Experts of a small language model.
Experts: 48 experts in each of 18 layers, a softmax router.
Below are experts of layer 14 (counted from 0) of a mixture-of-experts language model. Rows are named router (the router's row for the expert), gate (a neuron's input weights, with its number), up (a neuron's input weights, with its number) and show model dimensions 96-143. Each number is 128 + 32 x the weight over its row's rms, rounded and kept within 0 to 255. Numbers have three digits each.
After each expert's rows: "comes after" lists some tokens at least twice as common just before its tokens as in all text. This comes from a sample of Wikipedia text that the model never trained on. Tokens count by the router's weight.

# expert 39
router:101097075134158118090173064167170158158141165103136136146107158116146156134163115109096135150152127111096100082166155162128152144175141120105109
gate0:170220106172095162093118134124118106167155136120139114155106094130145165187081133153146103171106132137102130129219174133201167155140149136131155
up0:109083210103100089175106129162081184108152125122136154087127139110083102102155113110145131080127120089176111099005102161166127089104118115133123
gate1:131109145194123160137097187104127082130085110120168086094180103135120200169147093122055105123099110141153078092207128139100093142186107146108128
up1:085108087149089122077201127151100143119122103120137126136139140131136132135097043119114135092112116134122123116126140146123123110112077104114137
gate2:111125096127110183101177097155159131153137135104133134113098102144126128086125171109068167188142115130102085095130189103094160125089135133116109
up2:108140082148149155165181099209161088167114148119117115137074045090088097131152185152090170146145139154107099124121175105092170107078118151105095
gate3:170134159142132129093086115159102128091140206090172087112119079117117146114157158136097147081092177140124182045116162108179154149118129115159148
up3:096113043139131094119159146132120184178110123147146118146126112123126110108109112100120122151141129087148076143116129153121137142098097126120167
gate4:127115129115103209144129157155096141140184158148086152140116068104105084172133093147177130131133144131125035073105122126110091137175114120131167
up4:106116142131125187084088129180180120158153104145150120105170117148137122133142132146192148103094099133194120112048084107131125123159134119196147
gate5:154055131135104121131144126096161138127108102144142172150113089098168161102097139108118122192094137105099079160104126205103098123186095089041137
up5:106116095233085167089114083103076107064117141171097123173119110112155076140089130145128130115071127173079173092121156127147117130138118109149131
gate6:111093094101172139058202145086098124174174186152092104157138114094139057084050115137061078142120114112149141181161111115119094119163101126164106
up6:172025127079103211094072037147132132168176163090099121135112126113094091182185150125113125138155087117148101158133134123107118163088156124122119
gate7:185198100129049110155125113129077124121147200147118115098140185175100128108111171148175133069140151084135083098156101118146159116156138166131081
up7:144190100156108148151162122039094149121175145140126130125134147151079141141090132122142145154137123113128152123095133125157104105124151133145081
gate8:167161154187101062136113103077136128149129079142107158106129146149090253131054155125081118171133117134124145121106176131094110142163175113148093
up8:124148093209130076100155125126114143174106138133097110104121104155148233129140091098183107182113106144077190116200122110080132153120139144183124
gate9:072164141152131058102164137192133165143090161111180127133094142101135208156185129126085119141084140116103129141153158137125166133121130078114095
up9:133111185136210157144081120070165146088102195085138105117130081110166186150142166171100143176114156077117139166150140123130189138113116145127139
comes after: "–", ".", " the", " a", "th", " 17"

# expert 37
router:094111108131137112085157116141181195116142138098150154149108195109163173146136078082101121167155123094090096103155155146146118161159167100085111
gate0:097119127154140150070112114093110108075105113104078168083148106115128194146104111154150145152160062101157105140126141096124126110149124145105145
up0:106086120091119043117112079103152188108135122125109103110147190105155168101071110169133139106147118104162126138141139125115130099119132137074135
gate1:149193099177155124080150114114129221143095115087083121166160145164120161097120050113088136147146127099173171141143105092132116129104078129181124
up1:136101109139161163157158153107123120082112086134152109133182151154138148190110141178084176189127146163139125171115078162152134121155111148120113
gate2:120162095192177097161131122140169137139091163115187181124093115083115141135166101114153158151139115098120192116136104158134116129189115112108141
up2:154132096072100153155115119132117138124173155113145097113122141134163153120118114184115119151123110095119104195075093157103112111115105169148157
gate3:109156110115122125092148107137138062093071095117160181131169132139156144119169076132157123071162147120128108131119099107138210087132114155180145
up3:147148127124124111150210134129133133129143107143147141143171123164145091120135115151125113100099124118145128134089127147115151114140105170146150
gate4:101136116175088114131123120133114159105137114111132130121190103136151180177086082121152122177083136147160140162149125147142124149163105162105156
up4:139152131091111096147084113146121100138116134106100142161126138145115095144133131117163150051160129106134134130191089141140066126103170085158062
gate5:112166105143123190063152075138147097145108176118139135150118137059133144151108098133171118168120102056094091136095132187136136146172196140112120
up5:129092120130147095185128143177140149147172097120161144124093170147117157136165129120091106126149117188127132090208133133139130141135124082124105
gate6:091122140118146109072174122094152147122112094148201151145093161159073108135101176104096176190073162164142068102055122151131113154118197075070108
up6:141167109125084123131137140158136103167109148120101155140160172117160129177152126117153094134108111101120115146167140126144152097155129101175135
gate7:119131104109169125159144102125179121157102166101144125155170131150174112147149100079064089152089102015184153148132238118150138128146165139125140
up7:174148108121150102077140128145143117185135106118107156160158124139155142114130149125188131106114129176174190129150098116144119113113152143175122
gate8:136151106116165136122153138096085110144144172156127140097195166122122115147085035161178028159154140157166106119130144123094123122179169110049120
up8:162135166120124154091125142051125134116128177114143140116190199153122114124069115121104061112118135129155114117101097140116126134160110130048160
gate9:130134109174115113106122109123091137091110071142150143172133183139069166184110073156140095138151150120091056106113179145165153190141162105126131
up9:059106156146138101145152122069137135138082111129084057160112139127123118120118116110098125137157126152137114162143138094134159165129167108137081
comes after: " |", ",", "|", " and", ":", " by"

# expert 41
router:107100111133124129076139095156147165161157151105178143152123142129129167168140110130082095163164089131104090111141123171142150141155169078101100
gate0:115114121218089153188151102159168109156133176151094154128138138114139156186155144133098126149173109128109063118133104151123185093168113144108122
up0:169092134125090133192142152094183132172074121137107153112123135085129159145164075115121115103152086162135047090116117195145196086125105163055125
gate1:099085143153159091158117163172109150159189085131138112128157121116163200237137132101112147106147083127136125072145152114112143159149170105119138
up1:130073123128112127124090133180080134127190120096164110126135133145187166136110156144118109139114186102144175105080141148147101154106148118166147
gate2:124150071120139199069120155100081153051107118115167132123128059117156140195094154168087111206171096122114094121139144139108154128129139161134167
up2:140079109142114086148094063155145097158190165118137117111133176140120092140196121134156122126161121182109084156109119144125113121152084114098099
gate3:080137152178139123108154017114158165162193113131097109102114149139125114116126164144092103149206101152138073139132114096169133146121126129144094
up3:107098131144209111124144104167134155167139103145106111117090107109159084126134168159099159184161070128127090134117078080142126141140094168123083
gate4:137143103153068158114173090148194124156082154125131105138148097060212146184089107121115100165121115115073168155107166079115135146108157116132129
up4:138109120118132161132167144106087154164126044115137090177133138163141127107078134129091154065142195141133052142110126089157095124121110131132151
gate5:074066184149191141108196106178122072146135212115130140113184115109158149139092071136154135083167124156126075138114077095146127130109204109168120
up5:098202147165183061150073131079155117106118054118158082145144127093067182170136194165151134103153157183100122107096112107156109115156154093084088
gate6:117162140121088173101152147180106107141140156117228181135116106062145125169133126161118112126146089112130139038108104157111142128170131132103102
up6:125126109136146132123105086037128130131168155140076105120130164173138077144024139111158114093099162130138061180155156053166138110164148166161188
gate7:134097111175127146113137140123136136147153117141163076167070140094170143121090146095115117166145121115111133115211140115125139129081155100127064
up7:163194127120056120111130081087103069103129116103110127110146112122099125126139144132125092106154148159151155108120109123172147139099106091143096
gate8:135097128133101163112187125141111193146134111158169154160127124120136225162146075125181094184142078143116155140128113135151125130133175102130066
up8:139074143170043176107123122130087176181107137145133119147161098121145197181099087128131096195144129161147132177126108188152122160174160125124115
gate9:140200109105150140172128106185097111171125094139127189128172122134065105192113171109098104168153091066134147137114127234121196180155117115087153
up9:116047132119133148114145161074173148094141171143115125119077118092151150065150064121152137050115141144125132113106107002148133096091179129129108
comes after: " |", " the", " of", " in", " •", " for"

# expert 0
router:095096088153130131101146117173154131139158156112165153159120166118149143144130075094080089144145106103100089113158139186128127146153163114115100
gate0:100110113138097123149158088146147147140145047098146188087072139120153155130109053133093097178155130128148097128109152141155140158145150090066122
up0:097120126074159134096145107155153142113106237110135101175145147087160139159164140126193110116099082098062133095149159120135146140153151136200149
gate1:117146118096113159150113119112137184065128233123079109077111129099124107116087167092129180097154161088101136163120133247149166153139151127136154
up1:163148158070106200166138136132167183127130157174135152130132167143131136136137176089108169037091148114105135158116095182103165123111172172154123
gate2:113109145143163094155107145119130099148148112103089135127145089098137091131172085131073144163139081062161129066122141191130146158160132061117134
up2:088140139158101184137130134089157173152099125119147135154119165113131175128108143124163159148128165163125096122104162055139181121078159197155163
gate3:110141159096112099109118123092130142136122171116170133116151119076141133092173132083137156114191085141153098120069081198128138123141221168165119
up3:149153129117177144111100107127135125087114107124111152183165105125123122148160118120082164075123130094094123114167190091152155157153070099101123
gate4:110126086123138119089105125167176110192047119116161153091120101120157121113146108168084102176131144112124119082131146121100117152149138153149109
up4:101099132144123080068076129130144071182083091146134166089127057130114102083142101153135143210130142142153166085106115101108125127115113167154089
gate5:120104140190093141035155095092132131130128114146136153132160138163127148118137106165121122136115137138107185173110113178123143143135137148174137
up5:152110116118108142090136119044135143158168127130099148126151115161109097110100110160158176129117134108100166168116070123117103141143184171203095
gate6:050114151181111145105164151168162120156110095128164136103162148141137151123159131130135122159140087116163089132127128145125116167155181149108162
up6:074081149190068157104104112122143162175146129146199115146147085178180127091128156161173171218154128163084139156119101163133128149073131113182118
gate7:098056119066151231145123114161138169103193058160100178123113180179129180133142123163084154132100083171060150129165116104152134089087141092182103
up7:109083198098102116123135102154104153129179121103095135111099136148132137106105110165122158049095059109087148117137154177118135136131130095179097
gate8:198100126143109121107119140129141124051137162125133091180123161123104102072097061095102060117111150167101141090152153105120145124120129145126130
up8:155084132094121136172152133133103116132101147148135140186120140112129179167162109126122119145135129075243099143117107087174220130098126157152119
gate9:135129123114113110084117123126128128163094114090135124056164103154157144217107119136195125133116071097119152148193128149106089129125131120049162
up9:154145124118141086138131137167191092058111146135107099138115156144117141159148122111124095140098165151070114110102159112114093115128122087119035
comes after: " |", " (", "-", ",", ":", " \""

# expert 5
router:095108071149131147093172095159162165169174148074148187158116158081185168184168089107120097155154106091117120096163141161171152192172157123099130
gate0:078139145151080128130130086127178140146149107107138174130094171082181140157171118089120122139187107134098136119106135158053166149138136115112079
up0:139092148102162144100148137143114168074064128111141051130124103171112126131076112132098094143089114093141086137171154122191116119122167100136169
gate1:084173094094124163164177144080139088079115090076127131139063149160131156146104121146138121163108099140114103120120176121128117155139204162135139
up1:142127150148121113171125131137139158160069113184115119159163119103141151153128123106095101109160155088119122087144113132135141104165127121126088
gate2:053141117131091203118161102182146181119162095094125087145075144032194146194143102123111099176166148165126134087146102156153180136153129099097063
up2:162082144098131046102116123115139123106070173163172140144123148221093130097101112108094114099097104086106079143149204121110085140140160114147161
gate3:150075141089077065089142084130158154129154118105143136166098109152163133080122132097087155179122107154137125125156140130162182106118109116096059
up3:121099138084118155131130061153097160130198191114128149128092162143224095207145139156125199158175100160098130120127118131145099134075070093135054
gate4:169102086189123104085154151109168149111134130102145135120074183099126067091163133105097123156131131150063121097130193143109146137128161137053131
up4:135146086119165158116195131169112118108077142103085104198119161146089182130049103213132108067090129078146124167149116129107140093138137165153158
gate5:150071107116158120146134129119172108089104120116143186161132143142143159095137066098122151162103179140156130155181115189182133147177116202176151
up5:101115093117110124132104096133152124087121137139149151174180124169162066104128084079133147163147168121136119134211127164167157150147097149179141
gate6:111162104137108159128118121064112156048126131134097161164090147141141116151164110129133030163120161160145120125122160140104146145223120161141166
up6:126103149113086074086099088109144096102119100100127082161153117073119167053115164170111166138166135084110119150134122188121139074093131156130132
gate7:154178112125125087123111112130117141096108135069126097110117172108124126176152116113132166110155153087145122120091130114131093144087107165117129
up7:110145141159140140121173105103129122156125113125133142127134107138134078038067119136123097147101128158123120154151143186091204110136157088164120
gate8:136064098142146156150156141073226165047128091145168120159139150073159154091183097130140089154118122105127144140129104157129163148044093078068153
up8:129154156150084141060167172105097117196127194157134110090104146094066112123107107120125079180079176183132123113149168070143114079109097119161144
gate9:152134094168045108129131113151084092161135151128139139095093088168164142172136117142136085136165123123090142112153141158091208152161176140117171
up9:115120178086185168113147137108169160089106136131130092144179183103092086059112170109127185113083113143141131108134123146161084094112076133145092
comes after: ".", "\n", " |", " =", ")", "=="

# expert 40
router:113112115122124100078141096151135160139137161083194159154097146093173183160165118085114120175140087097101111080171153163166172146158146046092122
gate0:166106111112160124077171128107123127090056130116074127146122134175125141104113116043099136163118100149115128139112142116171202177107090131145171
up0:098158109098141234155172161112149139140188093137156175127139126120126150083127114169154100113127124105091160138106141154091046129131158125168053
gate1:123153125068132170198114073077146124135115142151148157160219150157124100144115151086116133155102146123086151124059093110086104130127170127115118
up1:137070146159117122138073137095128159066089128147121097144187148139139238183124140125088155137086173139159125089108136115119113103125122164166136
gate2:107142127132085103100127110088165095180139152148120191148183162132148137158124153153117167111148108119126075100134203151136131119151113111112120
up2:139160134163112070172147094111093147150076134141052100142171188147091064109080147075119086162112134146150103130132172114089081134106126172144083
gate3:125172105123112160071128105116175105149158181075128107211138126109153152155120108110080123196135125142073063143175190191143145156071185157117121
up3:154190102065120180114118079090132084121112209147148109076164099142165127181176105155154123168139160071121170125182118113130095139042130130171128
gate4:112182152186095101126207164130137146167071222086098114103112121113197106122101137156138175148145146144175137154160180194161140161119116128126125
up4:143076136178175166182039097097107178161142078125078150127182111111115149101140125097100092080096168126154134111122090072064109169186125142079106
gate5:166121150128092103124138118159092172111123170140194152095066077155140110091119169100151148152119163176059143049127114141172100105104081114140091
up5:192156175105096065058096118174099138168215122151090120165094138147139116177118165107086139114152119160100139179118123164140115083136118089130034
gate6:086101137214093144139104096150136132109200130143155114152097122100133182085123133196093090154174119088141147138144103096137152142086132117096093
up6:176089128099115108113129157099136121135098107101158163161150112163126076195150134124191127144097130246101106155127155150130053123156123068057156
gate7:156094140122094044101142153142160203129158110155095089132162107156138177138074128109108127084117146141140163135168161076147106114143138128100146
up7:161117126171129149141144142104166145113143141136122119143148113121196115123130100108174135087139121125087162096184151079119163154090155146093132
gate8:114131129135083144113124074180135141148059108164170124124140127137112111138179171129111150137091072127168126139126137189129145143130163116108088
up8:122134120139049144099116127159146130079145037165070148117152113155138138127122148169133169145174077139104178125139108109123136120090118171056118
gate9:084100102067117158055160137094134118176099156114149131159196183095095169144135094112122082056089115105147119102152181132186173122150157147102128
up9:162089103105134143133141142100119153136148144115102186089198139112094063115136155111157160166154155145089160181158139159165054154099122078107031
comes after: " the", "'s", " The", "The", " World", " this"

# expert 46
router:109100122149149099096135092156175164157142182075144134146085164084146156144152111115101097148150116085114112119159157162163154142140173127104108
gate0:155117095156151136066162096045145157132105190058144125067166178115153158143076128092145116126136107133094083160133105164129140125191119140106113
up0:156089107095160135131108178045117176122127154141151139092203141098097113124171133069139105161030123113133149139155110128142055111131099147140095
gate1:124099100168130160136143080168141181132174123083124160158095179157144124125107142153087056128132165147098120043114141088156189169141133157124115
up1:175132155167105168182119119114165138137148127116108113148110154168132116111077185189115103110115174178118154067107109064113201139100101177141119
gate2:122148103126201138149154107185150127190133182107197144128149159076120128105166109101116115190158122152086102146154128178087118121101143132150086
up2:122061120189059114107120168076085104128141077172085110132086047128123138138151129095063160088144113138079130084115166128165167121181113099165178
gate3:122152123129106055120147088134091143203120120100095093098059126080098090130120103131117111092145153110119134138160197195141158139192186141137138
up3:116129097089188020146145137143145119122084145093109151095038151112102152178173154159146112097163113150070078152146113130175164125121088129151087
gate4:088103138141141136100168125086132109121116137112096190124129106092127130140125138159116096171106155129137111098163089101135094176183128140088078
up4:133125143121130113117175132118106138146078186168144137075171061123046107104073099134140113153079114111146146068151123127154098158121108166139166
gate5:092137116171140140099143128138106113145155120117112118178154119092133149171089085149125160135151137097123091121084173110149128136109136084131219
up5:120129094082177101174149141092162160113128154132168167121133149089097110160144152107145142140138153171092115125115144145166110103143119147120070
gate6:074077101140140097117165118151130136060092134059156126165076175150171191134149108126124113113140053143158106119094106196094180133156170153079143
up6:078128120207124148130147088132188166146115114087065109162120231139194097124106171137122173110185137127137121185175115117071168091131154126121078
gate7:135147142143107090088135106121089159131107149086147142142154135122174114125137101097200089087174130171148160089154109143159110149121153128126110
up7:121121103087110151114067107152104099131193151143187136160102073145105088109145119179162138132121107172146119163046126107170148145148094151215118
gate8:169089170123157070062129131176135120159146146100174167113147116079133086184128113115074113144105116116126119148194136122168141140119120066117165
up8:134087123083138095144145153147070122118168147152100116074049120152148059130087099142156104125171138113143150107114095120124101121112114126134156
gate9:119117139073139110139174114171178126095126135176165138155161133094174202132172098115130122162123052109119121124132107147089144169177109136151108
up9:089091075132123171100149119144092161148180124075148160141132163142090084131094103080069111146184138119103107143183166124177152117113165084109146
comes after: "-", ".", "|", " The", " In", " A"

# expert 4
router:110124084147153136123162121141157166140144122112149145108107151113178149150161088102109106154154120093088126075141171174137154154143142095079132
gate0:094128118118124113130101122123100131093140135148125057093170142138136151173172093141115130096135087142116165059107123148140156128138125124078169
up0:098170095152122153121112133124129131099139111158114074118182124148167133157172087106125124163148102120104186098115129148105165140127127119120184
gate1:076103137124120126152092127120128124172160089088080112083140123106109088091173112140128135189129137108162145144120153152136131101112143067116140
up1:180121110165165117120157149138133111106095175172176131165127139092162140151091101115108105069143103128119120087146118125107104148148074181173095
gate2:128113062181156073098132108168175115113137135163122162188115142171117121115182043106185169140151163123139098145081060118116129121107117145095101
up2:128102153074022220132131141123162165215132145064149147136121131092121130130157136170112123137150115131071129125149171169165117112139141101186095
gate3:127139206116172082125163137150183140052148098137183131133151104127156163154094085164112131133124125089132155107157159132128177156128158103045135
up3:149147192133200087140137157140145145051164062148200141107165094145136150124083125159108136146099157133159167120145194104115198120138159146098195
gate4:147108047162103083156144127126139118079126129118156118120164140173160124168130112125139121135138141156046166133149133136102157145202152117149147
up4:095116157128145098090135130123132107145098136106138166106097161072124158078081101114099157127099118113169134162129085122153093116080111171085102
gate5:136158054095113124121064126132131116132104086151112147065137100170148138181091153078142106158125081093126055090109156199102124163123181094092095
up5:071169032085153112155109131114115095116118080142092225103079140142168138139063129056157149126145126081119075169141076220122090153106158130105103
gate6:147145151039196144181141115153145135110120104162211161135084164139124134134135130104142166137214125129118127101110142146101154124127135112155130
up6:100144167136167079173119159194076142120109124142158130049160106132085143115122148104096144108217114175183132084108136179085122123121156114133144
gate7:156139044110154124129135114092131073163083126119167141142144148136157159139151111148108096126097093167112095195148076096140154129175156173147082
up7:080109157131139108119102100178099144059132100116131042133137103175087091099000146106106110132107153120201110155125122141129123113119145153076209
gate8:130119104183112076152127122193127128094088134077136096167104237144181150160136059121114126113095109140149111140142109164147117150207092141113076
up8:126164107128138093139127132143100106185137162111119120217166099083164124153195094129112153108094169164083132087151187180102104137125099151133138
gate9:136197098134119128075198103093157122195139172117118132196126160145186147132222140109112111130156130110071129063131113148158143164100124155088126
up9:158164119172123132124132163078159113158133123098138138186183152105198114121163161124135125118157109144039157086112108183141096127110097162066154
comes after: ":", " |", "′", "″", "–", " ("

# expert 34
router:119098102166141138120138073161169155143137130091159152144111204093193162168131095126107084156187087122119084104149153153181128134166152116090114
gate0:080141146155150181136157097143119178157136135127124102107133175137076140181144119129122100171127131144103140144105170121155091141111140051118110
up0:129146103148141098132154143135108084202108139093120081126142172163169178127144140140096072114157116125109164096066115149152091131100083084103090
gate1:092111093124111148099193089117157115128148115094192147161103173077152136137168073084083146145123153144098164117140120175119111147176134081143136
up1:116138112105167111100122143143132159177159176133096133131141100130127130127083117135118140142119129076103102105157150147178161121135153096102097
gate2:072167115167154158104119134114154174110167123109167075097168114093120146145119103097129154113137134134117131140194162114202189155154154132130083
up2:115149112194068070127138167136113090187129102111119106109127131183181089115117147152100128134182112136142092139135161126095103139172079138155100
gate3:069180114167130087160156061135103162079102074203131138121137182137171127142166128121162105159122034157129101098117136139154108170119162078193103
up3:112158174174098064175144124094128124178085083153077148184141159158146101160166094145137177145105087132094099117148120134153137179132121129174061
gate4:142084124076118144164088115112080158118140085167110159127091203104131139152112041095109087040129092165143124047179189148109138125088117110116164
up4:083137125160117186088156173147177087124138164115165096174159109130102131148106132137104206140042194108113120174078075105200151164145177144127133
gate5:094118118151115086170132092166100176083146168140177161143071143111174169190144107115124172106177125125130065078135114134204077185109116123127149
up5:112147089098127137084145122133162071142137096075136133127128105137113153101090122102109081172141116123121165173155155167088200132148156094131135
gate6:104113138133088141163117072133149148142213121116152160092127162100170082225161064111132167147148109119131131118142142163136109154143156067088072
up6:143059177174167167125101105138121165144233081102109116076168155119111095144125064130093094145147062102159167157131125156149100117158147136155096
gate7:106099098089124161109104130109155165114105147106122126092091181114120117123152079118053134159108116101130121090158139174134101136162141060141140
up7:127069131137082125124147151123204098104110108070134145112112169135153094108131130124123111120142116153141109180101124172076142155115113141136193
gate8:111123081062160124139127114120150210148103135119149137109136082150140107147144136142167160181084104129152182119181162080208119140082157093095131
up8:102162132090147090137150112122135114088100098118129160126123172154107170062138130145184061119013051160146160092105083135185121158048106096100159
gate9:145166118137211113152126127137152138167154107091151146124046173061091095132088081073154159119145137127063095086148168146160151121176143138135171
up9:142099142144151073138192110145146123196108185109132146133200118240192145085152136145101152133097131070156132218135113139138102153105097176176089
comes after: " in", " of", " to", " on", " at", " the"

# expert 23
router:077099098124139112107149090176164158134170143091195161172080181097150150147141083103095088155152088107109103098155149148162175168125171102111141
gate0:092146089059099137108102086191149117100165181045199114103122171160108146125142105094178132142121185124121143102148140144147133093139085153117150
up0:166072118152192153128114150046132091107106172123113091102195119122163178114106108168086141123199134129155151162131195127122170092152145119076101
gate1:054195110151089110090145126024110110120166169076129161095098114150151200131131136163111092128117097156150161074109146149163147152100164048128129
up1:173114134100109203156157149138137143101077032207077059104190147084113085137073142097144135169086072098130062150127119135099119157155122159123113
gate2:124112133077106154165147103146182135116186145158145123179063130141150135128079143148143140130190147115091135163154131121129129146106129132134104
up2:085102144120134103133116159107156115108131097118138038131152114175089143108117154091102196158106112105086135128114115108158150155115115092114137
gate3:097121139164089168178084188150106157140172097122134145075140084118115120150207111093130144151062110178116136167166171111166135168132105139075138
up3:118168077111150160085112153113108092160117148195145145099166123140137169105093149133093131129164134088139127127102092170113130090158131132151118
gate4:190073090141096136082155128179117134107201117149068116148096187122170095154107115119125099119166126170142089102125146144137177098146165132098168
up4:091153134101149110150098131054145155075086126057135112081175106138081165136095113122092132128085076101173125146115112108153107099128124141136142
gate5:065171105103127179142092068150140139130146135100146071135123101072140124161137122089145118153144109147106133110125123114101121133136120108174171
up5:061165122162080080127123078143150098108182130098160124165125113124144093115085169117144099147155139162146198115138107107093128099104101143158166
gate6:115114064165087107128141150155070157153143103122228151122136139126155195157130127086139172187169113172050083103106120129159187145094155090077123
up6:170084131056169178127102113101225124105107184167141094153120147137164084102186093168109122097120140093133165061131176122143076127165063140117132
gate7:072146108135163051118126053159133102161166152106190112180188173179121124083081067160119092115162144124129067068126110136193175125096105116077126
up7:194054139171108131131134173073139159160088108171088098153029147121147149159163174137130141115130180174140171146075140096048124177131095131163098
gate8:119158139161082076132145079132151107087130098160107149177200161117168116117134146113140199165163121138125138055111045073161120177144109155108112
up8:113199080117100147111159129105132141178122094150137132113089078146076144121136146146113130136146153104119085192155167134147113088140135071168097
gate9:096195143122088136067153131155145126161148176174143123128069117160073110091145135152170129101104110148163143110158173097167146166119133177154130
up9:144121101145226118197157098086150129157107078135104132158154138082154195134114131092083112142127188103077109132104056155130118103107117025110120
comes after: ",", " and", " well", " but", " he", " it"

# expert 6
router:083110103121138129112153084161176192136137160113179151151109152101165169154153082093093110137146130089079086100160160164145143156157149098116128
gate0:126143094172206096135141087146140144140130128127096136082154126112114180128105149120160127131116132151096138117068142128154205099158152082092096
up0:152159142098196102135117105080068150134137154128112103058113093102045092181148168080117174150162146143118128143186150130069111134166131111059112
gate1:113163091065120089155118112119180145163128182138158182159150148151158112148150087160134162181144146156107151128134131131076133120114098136150037
up1:096091141118122127109158153169115098134114136138150106134123135143160255130075155130127150108130132108127101153138076104158150117138124118165137
gate2:113090139169130125116133090116166131136148096155156108188110147111173173118152129146131111108139131056172081159120131103160164088108171124082096
up2:160078131194103152123129140181154151069121162146136129127163184134163186147153106168148123140130119126169112104114164127120087090151143145097147
gate3:105131086167078129132151063129131116151150130135105204106131183142106079166108097109161186181118136106128163139106101203176098143149139142109094
up3:160119141129122117097075165146106140113085083131123140112130092101116120135105203081135080112145143158179132122116119125047105118108186173141156
gate4:072148121080092100111174126131130104205137152125150152173038160047128119113117124079123164103144131109115110150097070136125187094110140114155141
up4:136130153087105125130147153151145090118116168151125149180032131056119136079133135112155107077148095088123113164111083134141153118106147126117141
gate5:159128077065157125128161096097148194140114095142201129136101168129164108140165121034129139146119170122099096179110140136113143134130171174078177
up5:163136090207110156102089125087078075123146165108113211128141128144154219097068142218116074148156121127129166104138144108169153156133149123183143
gate6:137127107042163157127116111092177174130120112115146159183099164087202087178131152091100114208198086113096104136134121104169105161133143078102110
up6:075160128133015138154136097164193101141127079127136208174150144132168145138132105104215079109049146138113125130114169120132132163040118159198173
gate7:118169126170093122113124162197163161099095183134185096202144121147165174087147099150090086130102144073071130142183210163160124121143121147109095
up7:080080113108146152157173085125122095140135101079108169112100142127125144206142125110158195115159123141167082148087139103108126159106150114174096
gate8:110081104111148090064160169197088156121115101087126138102114150115143160159115135098134095167144090086146049117152147109174153109115178113101173
up8:158152167121097074131128203175128114120103110117152122109145137161121133115149154137097107126132108106164085145183120138205107082120131140100167
gate9:119108102160126102101141103097127110096135121119106093094165156152151126093109040143147131104162138103081153165125116146130085130130119113143067
up9:206135142069161087176121161082195123132122111142097098124129138140130155074142128102138109114115180125083136132140145106107132154119159123137083
comes after: " in", ",", " January", " November", " September", " July"

# expert 21
router:126095098137130116105162094175124155133161148127146130113114146088141148165115098114084103137139107086109121090169151142166130143185154083108126
gate0:082116092121142145122130114091145174115123140120110155114113113073117141176134134091153123104224049140119097042106110159140143108142148096106157
up0:098130152126112074126104137244145067158078114117109115137125133117101106163142107067066121113144116155106110119126166151088056094083181109092128
gate1:101168122098129110188155126137172178087188132101109138164123123133191157128150103051086126170138139119112161118170119168164076131153128136130119
up1:125120093126124077127102121148109078202084146135082148136167131143132119157136125194092094109106113144087092119120131127090135125119135103143083
gate2:146112115042125164153134126133135136142176116122138114110134123071158127148129078109183120089131091071163111144091173120155097229139158041120124
up2:095181156094196110137113114101117114149098188137120121179069145123095079073139130091083120080134139113121129144123087136187152122097148168148163
gate3:108138112098128065167108166103124140166158137118191107129138115070130148146095162095142104230080109123129115099167178153184157118131141100101129
up3:142116122099154065160140142106135105198139129150182111123069168095100154078094146123169155188046114160081108128160153103130132152161187142161111
gate4:105120135100142183177072059078173090121136074106161089127105115076120120127103143119158152137134100143191105145133161094121144115085128082157161
up4:142135097185121086100123180193067120176102141118119085115142160137104133140109091185087092116128218153091135163114095167141131110143155152083145
gate5:098128132124146145126180118156126080157169108113139133179147130092204149101171125114092094200129126163125168135164129113052112130117112119107149
up5:155161144063138169148165136103116084078128139138124120191130110102184155128146136096145097185088128054112141127135162097109127127143086100151165
gate6:084156067115159088089140118163107162136123162137127108140025131150174152091126168085128170097147097034095085153142096147111182137154132124183151
up6:099106132137123137118177102115090121159148085145128137129042115091163145138120150106089157104156099144153116144067100134104143145139131125191166
gate7:126108093178130148105140085106131114075165145119137145109115171096154144161110109108140117149172093175113097089149172132135156172163170089106148
up7:177121152185095171127119135118081083050152161167087111070120123126096108129079137160159152111123123178114134080134116115129112137187142135124179
gate8:089094111172150125138150125187138139116163141150187126151150146057113119147134107110148120138129129134173056115084132097110141108118132138119180
up8:133154121129117162117118100129096126132163174108145162112106136120153125053166117110109108150148112185095163083161131148132109130104080130172101
gate9:079149100153163112150110129140111127142126173103141090107147126158062121174118129103081101131129133135126168159179160130118191126139169127139112
up9:148126109125042142097104102149143121113129118141106170139086141072153134111140081150175152102136165143134096094071078133194122165078097124074080
comes after: " the", "-", " a", " and", " \"", " ("